Experts of a small language model: width 320.
Below are experts of layer 8 (counted from 0) of a mixture-of-experts language model. Rows are named router (the router's row for the expert), gate (a neuron's input weights, with its number), up (a neuron's input weights, with its number), down (a neuron's output weights, with its number) and show model dimensions 256-319. Each number is 50 + 12 x the weight over its row's rms, rounded and kept within 0 to 99.
After each expert's rows: "gets" lists some tokens that make up at least twice as much of what it gets as of all text. This comes from a sample of Wikipedia text that the model never trained on. Tokens count by the router's weight.

# expert 11
router:41 44 39 57 61 76 64 51 35 51 52 59 47 55 56 48 36 40 38 53 39 51 48 46 42 46 77 52 59 69 42 53 54 33 66 56 46 45 54 51 57 61 64 65 47 61 54 37 63 45 48 42 30 72 67 51 47 40 38 61 42 44 61 34
gate2:49 71 59 54 64 49 64 66 31 49 50 61 67 60 51 52 38 16 46 35 37 34 50 38 47 64 55 41 38 81 48 54 36 39 51 49 32 46 54 54 55 49 57 57 46 40 60 36 38 35 46 62 39 46 62 51 59 47 40 31 57 68 37 60
up2:54 44 66 68 56 64 35 52 60 50 55 73 70 51 47 66 66 55 69 36 65 39 46 32 33 46 63 40 55 66 44 42 50 34 61 40 32 52 49 67 47 32 52 39 52 59 64 67 50 30 66 39 54 44 52 42 25 59 55 60 52 31 72 66
down2:51 44 38 34 45 51 55 39 40 59 59 56 40 56 44 36 60 63 42 82 32 60 67 71 44 48 54 62 69 40 43 71 55 60 48 55 50 33 50 41 55 58 30 55 66 52 55 42 57 61 47 42 53 44 76 46 55 56 46 45 23 47 44 60
gate3:52 42 54 38 51 50 62 58 43 61 36 48 85 35 61 65 57 25 60 41 47 39 55 48 35 53 60 44 44 51 62 49 43 47 51 51 52 52 61 29 48 58 54 40 48 69 57 46 58 53 53 57 48 53 54 44 29 39 33 81 39 38 73 43
up3:62 56 47 63 53 66 33 66 57 33 53 55 30 31 56 55 36 79 32 58 74 58 39 57 62 64 62 32 28 44 45 50 48 28 51 39 33 59 40 47 43 48 31 54 37 58 52 54 47 58 62 50 69 35 25 46 54 63 61 27 54 61 47 47
down3:36 52 30 60 45 56 48 66 37 55 30 52 79 51 54 58 53 45 52 54 49 54 45 38 36 52 64 37 40 51 47 48 68 44 46 72 39 41 55 54 51 60 40 50 44 46 65 32 35 64 38 38 55 69 43 44 55 20 48 55 34 26 63 46
gate4:74 47 54 58 62 63 53 69 44 53 46 45 64 69 54 57 42 53 45 44 44 40 52 30 42 54 61 52 62 84 37 48 62 41 51 43 42 61 30 48 52 43 54 62 44 61 60 51 59 47 49 43 64 71 49 34 70 43 55 58 63 58 62 28
up4:84 50 65 44 31 65 53 46 53 63 45 37 50 32 38 69 38 53 70 28 50 59 54 65 48 44 50 42 47 44 51 64 50 48 42 44 81 57 41 48 48 60 68 51 44 55 67 60 30 58 61 50 62 56 60 19 35 42 40 46 44 34 67 23
down4:55 79 63 47 72 48 51 60 41 58 51 50 65 63 41 60 48 30 36 33 67 62 51 40 47 51 35 42 55 56 55 64 43 41 43 43 60 22 44 45 45 35 56 58 34 55 47 54 60 21 54 47 47 54 46 53 47 45 60 28 51 49 47 49
gate5:77 45 23 54 38 53 52 46 39 67 59 62 53 64 61 44 26 22 61 61 56 60 57 55 29 29 60 54 61 46 36 46 63 62 69 63 63 43 48 43 33 46 57 45 33 53 51 35 60 33 47 51 44 70 70 67 52 74 39 29 23 32 43 48
up5:44 54 57 36 35 35 49 59 31 71 28 66 51 52 47 44 68 57 38 43 55 45 52 61 57 54 54 56 52 53 66 70 50 40 43 26 74 49 08 72 44 55 43 53 41 40 66 64 55 70 44 50 42 39 54 64 61 52 57 47 52 45 47 50
down5:56 62 61 77 50 49 64 34 50 62 68 58 38 52 40 34 57 57 33 68 62 55 63 34 48 35 52 59 62 35 51 46 69 45 58 59 40 35 70 52 43 41 56 46 51 48 54 61 59 26 62 37 48 36 51 36 43 57 64 57 10 35 38 41
gate6:60 40 56 45 40 15 58 63 57 40 55 61 42 68 37 44 38 33 69 57 60 38 64 73 49 75 57 43 48 61 50 55 44 38 76 75 25 46 49 41 51 58 59 77 33 61 68 52 71 42 74 66 25 48 40 35 44 52 61 69 35 63 34 47
up6:47 50 49 27 78 48 37 56 44 74 47 50 69 32 56 48 69 51 37 38 43 34 58 33 35 64 37 35 40 46 70 52 54 68 46 49 41 27 51 42 37 47 48 32 53 64 42 40 54 54 66 47 62 55 27 68 63 34 37 57 46 27 47 87
down6:55 30 41 46 52 46 36 58 58 53 50 51 66 33 55 55 58 38 56 44 63 37 44 38 74 52 28 41 68 56 56 49 49 60 51 60 59 57 45 53 68 51 46 53 47 48 42 45 23 56 44 67 25 44 61 57 42 37 57 39 38 51 51 38
gets: " the", "|", "-", "==", " The", ":"

# expert 15
router:59 59 49 40 54 45 62 45 48 49 29 43 61 66 53 60 42 59 29 44 58 46 37 53 61 55 58 42 29 60 64 41 59 41 52 55 30 60 27 57 38 52 64 50 40 63 62 34 71 68 52 67 67 42 49 61 45 53 39 38 78 55 53 37
gate13:38 41 29 41 76 61 60 27 54 62 22 56 63 61 55 80 62 48 42 49 64 45 54 24 34 64 31 43 53 54 68 65 49 47 44 68 54 32 36 52 46 43 67 52 55 55 45 30 50 31 48 59 51 35 39 48 47 42 71 51 60 57 53 42
up13:48 47 39 39 53 62 61 57 48 49 44 52 57 53 52 53 43 52 37 50 45 59 52 60 59 36 46 46 37 54 26 60 61 43 70 33 63 33 43 68 36 42 52 53 55 48 41 59 50 29 32 54 47 58 42 59 48 51 46 49 46 63 51 52
down13:49 44 57 71 53 44 55 39 43 41 61 17 51 55 37 59 40 52 47 48 72 34 42 19 31 45 67 62 52 52 65 48 55 56 47 63 36 76 41 45 50 41 53 51 46 47 70 52 52 48 55 26 52 50 71 54 73 51 56 49 55 45 48 56
gate14:50 39 70 44 52 50 82 47 47 66 33 63 59 64 54 59 39 57 29 39 75 38 43 26 64 50 62 42 44 47 57 57 51 48 53 54 41 62 64 51 58 69 83 69 33 38 58 45 68 64 48 53 52 59 75 48 52 58 18 23 49 50 46 49
up14:46 52 43 40 56 89 39 68 34 46 45 55 59 53 40 45 57 53 68 53 38 58 50 41 57 41 53 49 46 51 50 54 51 38 47 45 42 68 47 44 37 24 25 36 57 67 41 56 30 55 51 60 42 49 55 34 41 52 33 37 47 52 57 26
down14:45 41 65 57 63 45 44 56 35 44 54 48 47 38 41 41 41 52 48 30 26 55 56 61 35 58 34 58 71 49 53 40 62 56 38 31 52 51 57 71 37 65 59 59 58 42 37 78 51 44 71 52 70 60 43 57 60 41 71 45 50 36 37 48
gate15:65 58 53 53 60 42 34 57 49 17 45 41 34 59 43 38 24 55 27 69 40 48 39 58 55 55 67 22 47 63 37 53 50 40 66 48 57 62 33 87 46 58 58 52 55 61 46 49 71 74 66 47 41 77 71 50 44 45 53 78 46 51 45 31
up15:29 45 55 65 61 37 42 68 50 57 34 45 66 49 62 31 54 56 43 31 37 54 50 40 49 59 38 51 43 33 50 45 76 53 31 52 59 50 50 64 30 34 47 65 30 49 72 30 47 73 76 32 59 59 62 47 36 42 67 41 55 62 61 56
down15:37 48 41 41 68 60 49 68 51 54 63 41 63 51 55 67 38 35 38 51 51 46 54 40 60 32 51 55 57 31 41 38 44 54 55 51 56 40 53 57 41 67 57 23 72 29 49 60 47 33 41 43 59 33 40 50 47 46 34 46 44 71 53 71
gate16:40 49 40 78 74 70 42 46 70 47 46 39 53 38 29 37 51 62 63 40 43 46 45 50 28 36 76 33 41 42 53 35 43 62 48 49 49 33 40 38 51 42 58 40 45 30 45 52 50 38 39 50 48 63 32 58 62 42 34 59 50 40 37 38
up16:53 55 48 51 48 37 56 24 62 63 57 36 40 48 47 52 46 50 37 54 77 44 52 15 54 67 25 23 48 54 50 44 50 61 34 55 70 39 51 39 60 49 27 43 72 65 63 46 37 57 36 35 48 65 35 51 49 43 50 47 59 41 62 59
down16:48 43 63 39 50 58 72 56 58 43 38 45 52 50 50 55 53 36 52 58 44 54 50 37 49 37 64 79 55 39 26 58 56 47 60 45 50 52 61 45 68 50 61 58 36 46 50 46 47 43 58 64 21 64 75 16 49 51 42 52 68 68 55 55
gate17:43 55 61 36 46 59 76 67 45 75 56 22 38 50 36 44 40 39 40 50 47 57 57 69 64 68 56 39 48 36 41 37 68 61 46 29 56 45 44 54 59 53 55 70 51 34 42 52 48 51 44 33 41 50 61 43 37 44 36 50 48 49 35 51
up17:61 51 66 52 40 52 49 55 46 42 64 41 58 49 37 45 49 48 33 58 81 59 40 52 68 50 57 29 52 45 40 48 63 33 46 44 44 16 46 61 42 26 40 31 38 36 40 39 38 45 51 58 46 56 57 48 73 51 65 41 63 55 24 65
down17:48 45 43 50 29 54 59 57 55 30 49 41 58 35 67 40 33 48 52 56 43 24 54 61 52 57 65 45 63 62 41 33 37 70 35 64 35 42 49 45 44 45 21 42 56 42 58 47 63 54 50 61 72 44 33 73 48 39 72 42 45 66 64 49
gets: " ", "–", " s", " p", "r", "m"

# expert 9
router:37 63 64 31 82 61 60 47 68 34 53 43 60 36 55 53 58 38 57 47 43 68 60 33 60 49 38 57 62 66 50 61 43 50 48 50 51 69 63 37 62 61 65 43 32 44 56 58 32 60 47 50 50 37 54 44 65 54 37 41 49 65 60 64
gate13:36 35 40 47 43 43 53 60 47 51 47 48 51 55 58 54 49 75 60 53 69 59 65 53 62 57 31 74 32 40 55 52 36 65 54 46 50 47 55 36 53 47 57 42 27 45 66 57 50 40 50 60 42 29 32 50 64 51 45 58 40 83 46 49
up13:44 51 60 78 51 75 66 71 48 44 12 54 21 41 53 51 67 32 69 32 36 54 64 53 55 60 56 42 60 35 52 61 41 59 38 57 59 44 56 39 44 52 38 53 43 45 51 61 54 50 49 37 48 53 31 35 48 43 44 52 43 57 60 48
down13:59 41 67 47 54 36 42 63 38 65 41 49 60 73 34 55 47 40 42 53 61 61 53 54 33 30 44 59 51 52 67 50 40 49 45 71 46 55 71 50 57 43 55 58 60 58 42 55 51 40 36 54 62 54 53 56 34 54 44 57 42 71 55 45
gate14:57 37 52 46 57 33 61 37 52 42 24 51 54 62 54 74 54 60 52 41 46 60 71 33 53 62 47 62 49 30 35 32 54 52 47 36 57 81 42 42 39 57 33 32 42 44 66 63 27 64 47 48 50 27 82 50 57 58 52 57 74 41 62 44
up14:49 31 49 51 57 52 37 52 45 54 69 58 45 52 56 37 27 54 49 74 60 48 62 82 67 22 56 67 42 57 46 52 57 90 35 63 61 45 52 64 34 44 58 59 67 27 42 47 54 45 40 48 34 50 43 53 35 39 82 55 32 57 56 23
down14:45 52 29 45 42 43 29 45 58 40 48 46 36 60 56 80 44 54 41 43 45 51 63 56 39 14 51 33 27 52 59 62 62 48 39 51 36 56 59 39 74 38 55 58 67 30 67 50 65 43 63 51 52 57 35 32 50 58 54 37 41 67 52 45
gate15:49 33 65 76 55 45 43 75 47 52 63 37 13 43 46 44 56 60 27 60 62 47 49 43 42 40 60 71 48 61 51 56 57 58 46 62 45 70 44 70 62 46 42 40 47 52 66 38 74 50 33 44 56 50 39 53 43 30 28 55 48 44 60 35
up15:35 53 55 59 53 32 49 48 48 48 39 72 45 31 52 50 57 53 53 51 50 55 49 69 58 69 52 55 40 54 54 34 56 56 27 47 58 53 68 55 32 51 55 30 38 45 52 29 52 42 47 56 54 45 47 49 41 41 38 61 39 51 42 47
down15:77 48 50 36 46 25 48 40 80 64 40 54 69 47 56 52 47 43 48 52 55 74 53 44 54 66 53 58 45 63 59 39 46 69 51 64 64 29 65 55 72 68 63 37 34 51 47 47 66 43 56 57 63 25 45 50 47 73 39 57 65 48 35 32
gate16:61 58 49 43 61 59 56 45 62 70 60 58 32 51 74 42 62 59 54 40 35 51 66 37 68 24 58 80 62 49 63 34 65 39 40 52 55 49 57 54 39 45 35 39 59 40 57 43 27 60 65 53 45 41 43 61 23 68 19 51 55 64 61 61
up16:22 46 26 41 55 69 41 45 62 48 91 39 46 27 48 62 42 52 51 30 60 49 77 52 56 41 72 62 44 35 71 39 50 53 30 27 55 64 74 62 35 35 45 47 51 47 36 56 25 46 43 32 49 42 38 57 54 35 69 43 53 59 66 54
down16:47 55 43 40 67 65 43 52 51 29 59 31 67 44 38 62 60 47 49 28 69 32 48 36 48 37 22 63 58 38 74 50 46 48 42 44 45 62 38 33 43 58 53 57 47 66 61 85 43 61 51 57 53 63 62 43 61 44 63 40 38 38 43 67
gate17:48 57 48 20 54 64 78 45 63 50 56 27 45 76 62 61 45 26 44 56 50 62 40 55 40 29 48 84 58 82 42 50 60 46 64 66 42 54 40 46 50 55 53 51 53 72 55 44 38 35 47 33 28 58 44 50 35 42 36 49 63 31 50 47
up17:31 39 46 75 47 71 33 75 57 41 36 49 38 57 63 23 66 48 38 58 45 45 41 68 41 67 53 68 53 75 50 34 46 34 69 69 43 51 60 41 47 22 55 24 60 51 61 60 43 36 44 30 50 69 37 46 55 50 60 50 42 49 53 73
down17:47 30 69 64 36 54 36 44 47 66 57 60 48 37 38 43 75 61 56 38 48 37 27 32 53 44 46 45 52 52 36 37 60 28 40 47 64 41 45 48 46 56 44 39 57 56 60 68 50 47 72 40 71 31 41 53 56 52 83 54 26 48 55 34
gets: ".", "\n", "-", " |", " ", ","

# expert 8
router:54 37 36 32 41 47 48 65 59 52 29 38 38 45 64 49 34 38 83 43 39 30 64 49 66 47 37 58 55 40 44 46 28 45 39 46 25 54 65 42 50 46 46 71 38 49 49 37 49 43 66 67 40 59 48 31 39 54 51 62 53 57 55 55
gate2:56 35 40 43 55 63 56 79 44 29 52 52 53 52 73 59 38 35 49 65 35 50 47 25 48 56 67 29 32 70 60 35 47 49 51 69 34 40 48 39 36 59 52 36 50 45 51 45 59 44 40 53 50 44 51 33 58 49 70 68 48 38 67 56
up2:33 37 40 62 59 37 48 32 22 50 63 38 45 30 40 42 74 43 68 72 42 61 41 61 31 36 55 40 56 31 34 62 50 52 78 51 64 57 50 42 66 41 45 55 56 57 50 54 55 49 59 42 64 62 65 42 56 49 54 31 55 35 35 36
down2:32 61 50 60 64 54 49 75 44 50 57 52 47 53 46 53 44 34 49 69 26 52 64 67 48 43 58 46 50 47 31 56 32 59 59 49 55 50 47 37 53 60 42 49 55 26 45 51 36 51 53 44 52 36 17 54 55 56 58 55 70 36 21 55
gate3:51 42 59 40 44 55 65 57 46 53 22 36 33 48 69 34 49 40 38 42 51 61 53 43 44 60 56 60 52 39 52 60 37 54 71 59 60 58 42 50 56 52 52 47 45 55 56 42 46 52 71 68 30 49 53 61 32 62 51 37 58 45 58 55
up3:43 41 67 39 39 62 51 49 75 58 82 62 63 38 32 52 67 49 47 26 60 56 20 68 39 50 38 54 53 46 40 47 63 28 43 49 39 50 54 39 56 52 64 77 51 36 59 51 41 33 48 35 56 40 46 45 56 34 80 60 61 54 64 54
down3:37 27 85 44 48 59 68 42 64 50 50 69 50 39 29 28 58 40 54 52 74 52 48 44 49 44 52 30 72 56 42 38 57 18 57 62 51 31 34 62 90 47 61 57 45 38 71 58 46 37 73 49 48 38 57 41 64 43 56 50 35 46 69 58
gate4:33 45 40 45 49 50 54 52 43 45 71 51 46 45 41 65 64 56 58 52 62 39 58 79 38 43 50 41 66 36 58 43 44 71 35 52 54 47 68 40 42 45 40 44 30 49 64 72 69 54 40 33 47 36 30 42 59 48 77 39 57 48 57 61
up4:51 41 28 63 33 55 46 56 43 47 66 72 43 59 46 41 58 36 63 38 49 69 36 25 68 48 45 57 37 46 22 47 48 46 55 42 41 54 47 51 63 52 56 33 39 42 51 42 51 59 54 54 53 64 54 69 40 65 57 37 46 64 35 39
down4:49 36 35 66 60 45 67 49 67 62 48 32 49 32 60 53 54 49 70 53 57 31 46 59 37 38 55 34 59 15 62 48 39 57 38 40 52 45 67 32 47 38 65 50 39 55 44 61 46 36 51 55 76 47 41 57 37 47 53 47 43 59 61 52
gate5:57 67 58 36 30 41 61 63 58 42 42 61 46 65 37 66 65 56 54 64 52 61 67 40 51 13 28 64 33 58 34 38 32 43 52 39 37 42 41 40 45 44 44 76 37 41 60 38 60 36 53 46 51 57 40 24 36 45 62 52 54 52 64 62
up5:54 59 45 41 65 40 48 59 68 55 33 51 55 48 70 48 54 46 64 51 40 78 65 64 46 48 56 54 35 47 79 53 43 65 58 29 28 67 49 51 65 70 65 42 60 46 52 69 54 62 64 62 51 49 52 42 46 56 59 40 29 45 53 58
down5:58 64 40 49 72 70 51 50 49 14 63 60 47 38 33 41 59 50 21 55 50 61 54 52 48 38 64 37 24 59 14 57 51 65 46 30 49 42 31 73 58 35 41 52 35 40 55 49 60 62 59 52 46 37 53 37 46 36 48 44 44 64 47 49
gate6:38 47 52 41 52 74 63 37 40 61 45 65 74 48 56 39 47 31 51 58 59 24 65 58 48 54 34 34 66 53 63 35 32 43 48 50 57 55 50 47 43 31 67 71 44 34 46 44 63 39 57 55 46 30 26 48 61 53 52 70 51 41 77 75
up6:54 43 50 41 48 40 61 43 57 53 93 50 40 61 39 59 40 40 54 47 59 69 20 38 41 65 39 55 63 41 55 36 60 78 62 57 59 49 56 38 53 60 39 62 47 61 44 51 62 55 54 72 35 48 46 46 65 44 40 51 27 48 50 37
down6:69 55 55 56 64 48 43 58 51 45 50 20 53 45 56 61 64 38 27 29 39 52 82 60 53 46 64 33 30 40 61 21 59 64 42 39 46 47 47 54 43 47 25 35 71 52 61 57 53 49 35 57 64 54 58 43 57 40 50 63 42 74 43 42
gets: "0", "3", "6", "4", "5", "7"

# expert 14
router:51 46 49 58 56 53 50 22 53 72 47 27 64 54 65 42 37 63 34 77 37 56 44 55 31 53 59 55 48 72 47 60 59 62 35 62 34 65 52 52 69 62 56 57 53 50 45 47 54 48 63 39 56 75 54 55 52 49 45 36 60 31 58 61
gate13:33 35 28 77 51 62 69 66 56 46 55 66 64 67 51 59 38 44 32 61 45 45 36 42 61 59 65 55 46 46 61 25 54 33 57 53 43 53 54 40 71 32 57 37 37 44 49 40 44 39 39 56 39 69 51 44 58 45 46 57 46 41 50 43
up13:28 50 33 53 54 42 49 66 47 42 58 57 58 49 44 48 52 71 54 66 57 62 50 27 64 45 48 68 48 58 37 65 44 50 45 59 66 39 38 54 55 39 40 41 42 54 40 57 43 31 34 54 48 58 51 40 59 47 39 37 45 79 50 74
down13:57 50 50 36 56 54 43 56 59 66 53 53 38 36 51 43 66 50 69 63 44 37 47 48 60 37 55 65 59 74 52 85 35 39 40 48 71 32 34 67 46 54 50 45 50 48 47 43 60 42 28 43 45 44 56 57 63 44 62 36 39 59 40 52
gate14:70 63 49 57 46 54 63 47 51 52 45 45 44 45 38 38 28 53 46 59 41 44 61 41 47 29 56 55 59 68 30 54 42 48 76 50 66 64 58 44 57 58 45 55 39 54 48 67 41 66 47 51 26 59 48 64 36 42 37 66 42 41 24 37
up14:34 60 56 54 51 46 47 46 33 32 46 50 67 58 65 63 63 50 39 40 41 42 34 61 49 43 54 50 51 40 32 67 41 42 61 44 43 62 43 31 39 42 53 34 67 67 56 61 34 43 72 49 55 34 70 55 37 51 51 47 44 38 65 49
down14:46 53 41 54 54 46 56 28 39 44 52 95 55 40 72 54 60 48 44 60 44 46 55 60 58 47 43 62 49 54 42 49 53 49 53 58 34 66 41 28 53 42 33 59 46 69 52 54 44 50 48 57 49 42 85 44 59 38 64 43 68 51 33 59
gate15:62 75 32 60 47 33 51 48 38 45 44 28 56 68 62 54 64 43 38 47 64 42 33 59 56 54 49 31 57 57 53 37 61 60 56 65 19 42 48 29 54 34 64 56 51 71 38 34 72 51 45 48 49 57 63 54 70 29 49 33 33 47 59 59
up15:48 48 62 47 47 46 43 60 61 59 56 58 43 44 57 53 65 48 75 59 47 49 53 41 52 39 60 51 40 56 38 30 58 65 54 63 35 46 26 30 54 77 60 48 54 46 38 60 58 60 45 38 38 45 54 39 38 35 33 41 49 54 33 55
down15:64 43 46 60 29 64 68 57 76 63 44 52 19 28 39 42 26 41 45 31 29 60 53 52 41 72 70 52 28 66 61 42 55 52 62 52 40 56 50 48 63 68 45 47 46 42 49 70 43 40 64 41 48 73 31 39 38 28 51 58 53 40 40 64
gate16:60 35 30 39 48 55 60 62 59 70 62 39 39 48 58 63 26 60 57 58 54 32 35 64 24 50 60 62 43 51 62 44 61 77 33 50 45 45 62 50 69 58 61 44 34 48 60 47 38 48 73 49 37 57 60 57 63 57 52 41 38 29 52 48
up16:50 51 57 48 32 50 55 49 67 39 50 56 47 42 32 20 60 44 48 80 47 53 41 65 63 51 66 42 47 64 48 41 50 60 53 42 57 40 45 52 63 47 66 59 45 62 60 48 44 33 54 57 34 54 41 37 41 57 47 58 27 75 53 47
down16:48 41 42 34 72 49 41 46 49 58 42 33 64 47 49 50 60 54 48 39 52 23 50 65 32 42 66 62 46 44 69 44 62 73 38 24 52 68 56 51 60 52 56 17 57 43 33 70 47 63 65 52 51 65 65 60 75 32 38 50 65 31 61 42
gate17:56 52 58 54 44 38 75 47 59 51 37 29 38 45 81 53 49 50 74 52 42 56 47 52 44 67 60 60 47 55 42 58 40 61 52 49 48 66 53 54 53 29 47 73 66 42 63 64 54 33 63 54 49 60 44 57 40 69 57 57 71 21 53 54
up17:52 42 44 68 50 50 65 31 28 64 60 40 40 37 74 49 60 50 60 59 47 41 56 64 46 36 57 46 63 50 22 34 51 58 46 43 54 57 62 58 54 50 24 61 59 63 40 48 58 39 61 54 48 49 49 57 56 43 38 55 49 57 43 45
down17:51 39 32 41 35 42 52 46 37 40 62 62 31 48 53 63 55 52 58 39 56 34 48 42 35 48 66 36 61 44 76 29 42 49 41 42 58 62 57 46 47 46 28 35 59 45 53 33 64 48 51 44 52 48 53 46 58 59 63 67 51 42 58 58
gets: "1", "2", ":", "0", "9", "8"

# expert 6
router:45 48 40 54 48 55 50 40 34 50 66 57 62 69 50 49 54 39 39 63 43 53 43 51 29 36 77 46 50 61 47 43 51 57 63 50 46 75 54 62 54 66 71 56 42 55 59 37 63 43 50 45 33 55 87 65 56 50 52 56 46 35 78 26
gate2:50 57 50 60 34 34 51 30 31 50 61 46 54 39 57 59 45 55 72 47 60 48 50 56 34 56 42 40 51 52 68 53 48 36 58 16 28 38 36 62 32 40 61 36 38 58 49 43 65 33 43 62 70 35 52 61 62 69 56 43 60 40 79 38
up2:49 30 37 44 42 56 66 65 66 47 75 37 50 36 60 70 41 69 44 56 42 61 44 50 74 49 60 48 56 44 47 61 48 41 38 48 45 51 65 44 50 47 50 56 63 71 22 58 69 34 56 41 38 69 38 40 46 42 47 64 19 51 39 44
down2:46 37 40 42 51 28 46 37 49 45 45 38 44 62 76 64 56 47 57 52 61 60 45 42 59 46 46 33 40 49 59 37 40 80 43 53 55 53 51 76 60 47 50 45 68 52 56 55 41 55 44 35 50 26 50 51 50 49 58 53 45 49 45 30
gate3:58 51 49 63 48 48 80 38 52 66 43 32 46 80 43 51 45 44 45 52 40 56 44 43 46 52 61 44 37 63 48 64 41 63 71 59 46 53 62 64 41 50 54 60 49 44 42 31 42 46 73 57 36 16 38 59 73 51 51 47 49 46 57 30
up3:45 42 35 33 71 65 23 58 41 50 39 47 50 48 78 56 62 42 34 57 37 56 33 60 52 53 51 71 51 63 38 33 44 34 50 29 52 50 62 41 69 34 45 36 47 40 55 31 55 44 34 39 74 56 47 50 37 43 66 70 62 46 57 64
down3:59 53 44 51 30 25 58 49 61 70 46 60 63 48 40 46 54 50 66 40 51 54 39 44 23 50 49 60 59 63 42 46 34 73 62 42 60 71 40 57 42 30 54 53 41 52 80 58 58 35 37 58 34 58 68 40 36 86 63 37 29 56 68 31
gate4:51 42 46 50 51 46 60 61 46 35 53 52 50 51 40 35 33 63 47 64 70 70 46 86 32 52 57 53 53 38 56 91 57 49 75 33 53 31 71 58 33 32 55 26 38 68 69 33 50 35 63 54 32 29 42 62 45 59 54 44 56 43 58 50
up4:52 24 44 59 42 44 63 29 33 45 33 41 53 49 66 64 70 54 63 38 53 51 33 52 41 35 51 58 72 70 42 38 60 41 45 52 37 48 31 46 62 55 34 56 60 28 39 51 42 42 52 50 52 42 72 50 44 31 52 41 46 22 32 40
down4:50 56 43 51 52 44 43 57 36 35 51 64 62 36 60 61 43 59 54 62 25 42 71 31 61 31 46 46 25 50 52 57 57 36 41 46 40 71 56 57 40 36 54 46 48 43 42 40 34 40 68 70 46 37 56 58 42 49 70 58 49 57 52 46
gate5:50 50 36 61 53 57 36 56 50 50 50 69 58 60 57 73 41 43 61 62 48 52 34 66 42 49 61 54 38 60 60 33 62 58 65 45 36 64 63 48 54 54 46 45 47 51 77 37 45 34 67 34 46 67 56 55 47 57 53 65 45 54 67 38
up5:48 40 52 35 65 28 45 50 66 42 44 51 65 46 43 17 30 68 42 47 39 54 62 40 65 63 30 74 57 71 44 38 38 37 38 66 57 21 38 38 63 63 62 47 27 53 49 65 59 45 38 52 60 59 52 23 57 54 57 66 45 62 41 48
down5:50 63 60 58 35 51 43 39 30 32 49 41 49 38 43 63 53 47 58 48 37 32 31 33 62 25 57 55 57 41 32 53 64 56 50 42 42 58 62 52 28 48 47 47 57 88 25 28 41 67 54 59 33 52 57 62 74 58 58 51 50 57 36 46
gate6:42 39 38 38 50 42 41 56 58 48 48 45 47 51 54 38 41 42 40 71 46 54 53 41 26 40 68 32 52 78 57 68 66 43 63 51 50 57 34 46 49 55 72 33 48 60 46 34 66 63 39 46 32 65 46 25 32 50 33 42 66 37 73 28
up6:40 60 81 68 63 33 37 45 65 40 68 66 41 44 45 61 54 67 59 48 67 49 58 54 34 59 64 63 64 55 52 75 61 45 44 39 56 52 61 58 75 49 31 56 39 78 54 38 49 24 46 41 47 57 61 60 58 46 50 33 50 51 55 34
down6:49 52 27 35 58 32 40 44 52 44 45 42 57 72 43 66 51 51 52 56 57 64 52 49 36 36 49 28 64 60 34 65 40 43 35 48 44 58 54 42 32 52 75 52 55 47 60 74 82 43 45 47 59 54 55 49 49 43 31 56 56 53 84 36
gets: "-", "|", ":", " of", " in", " to"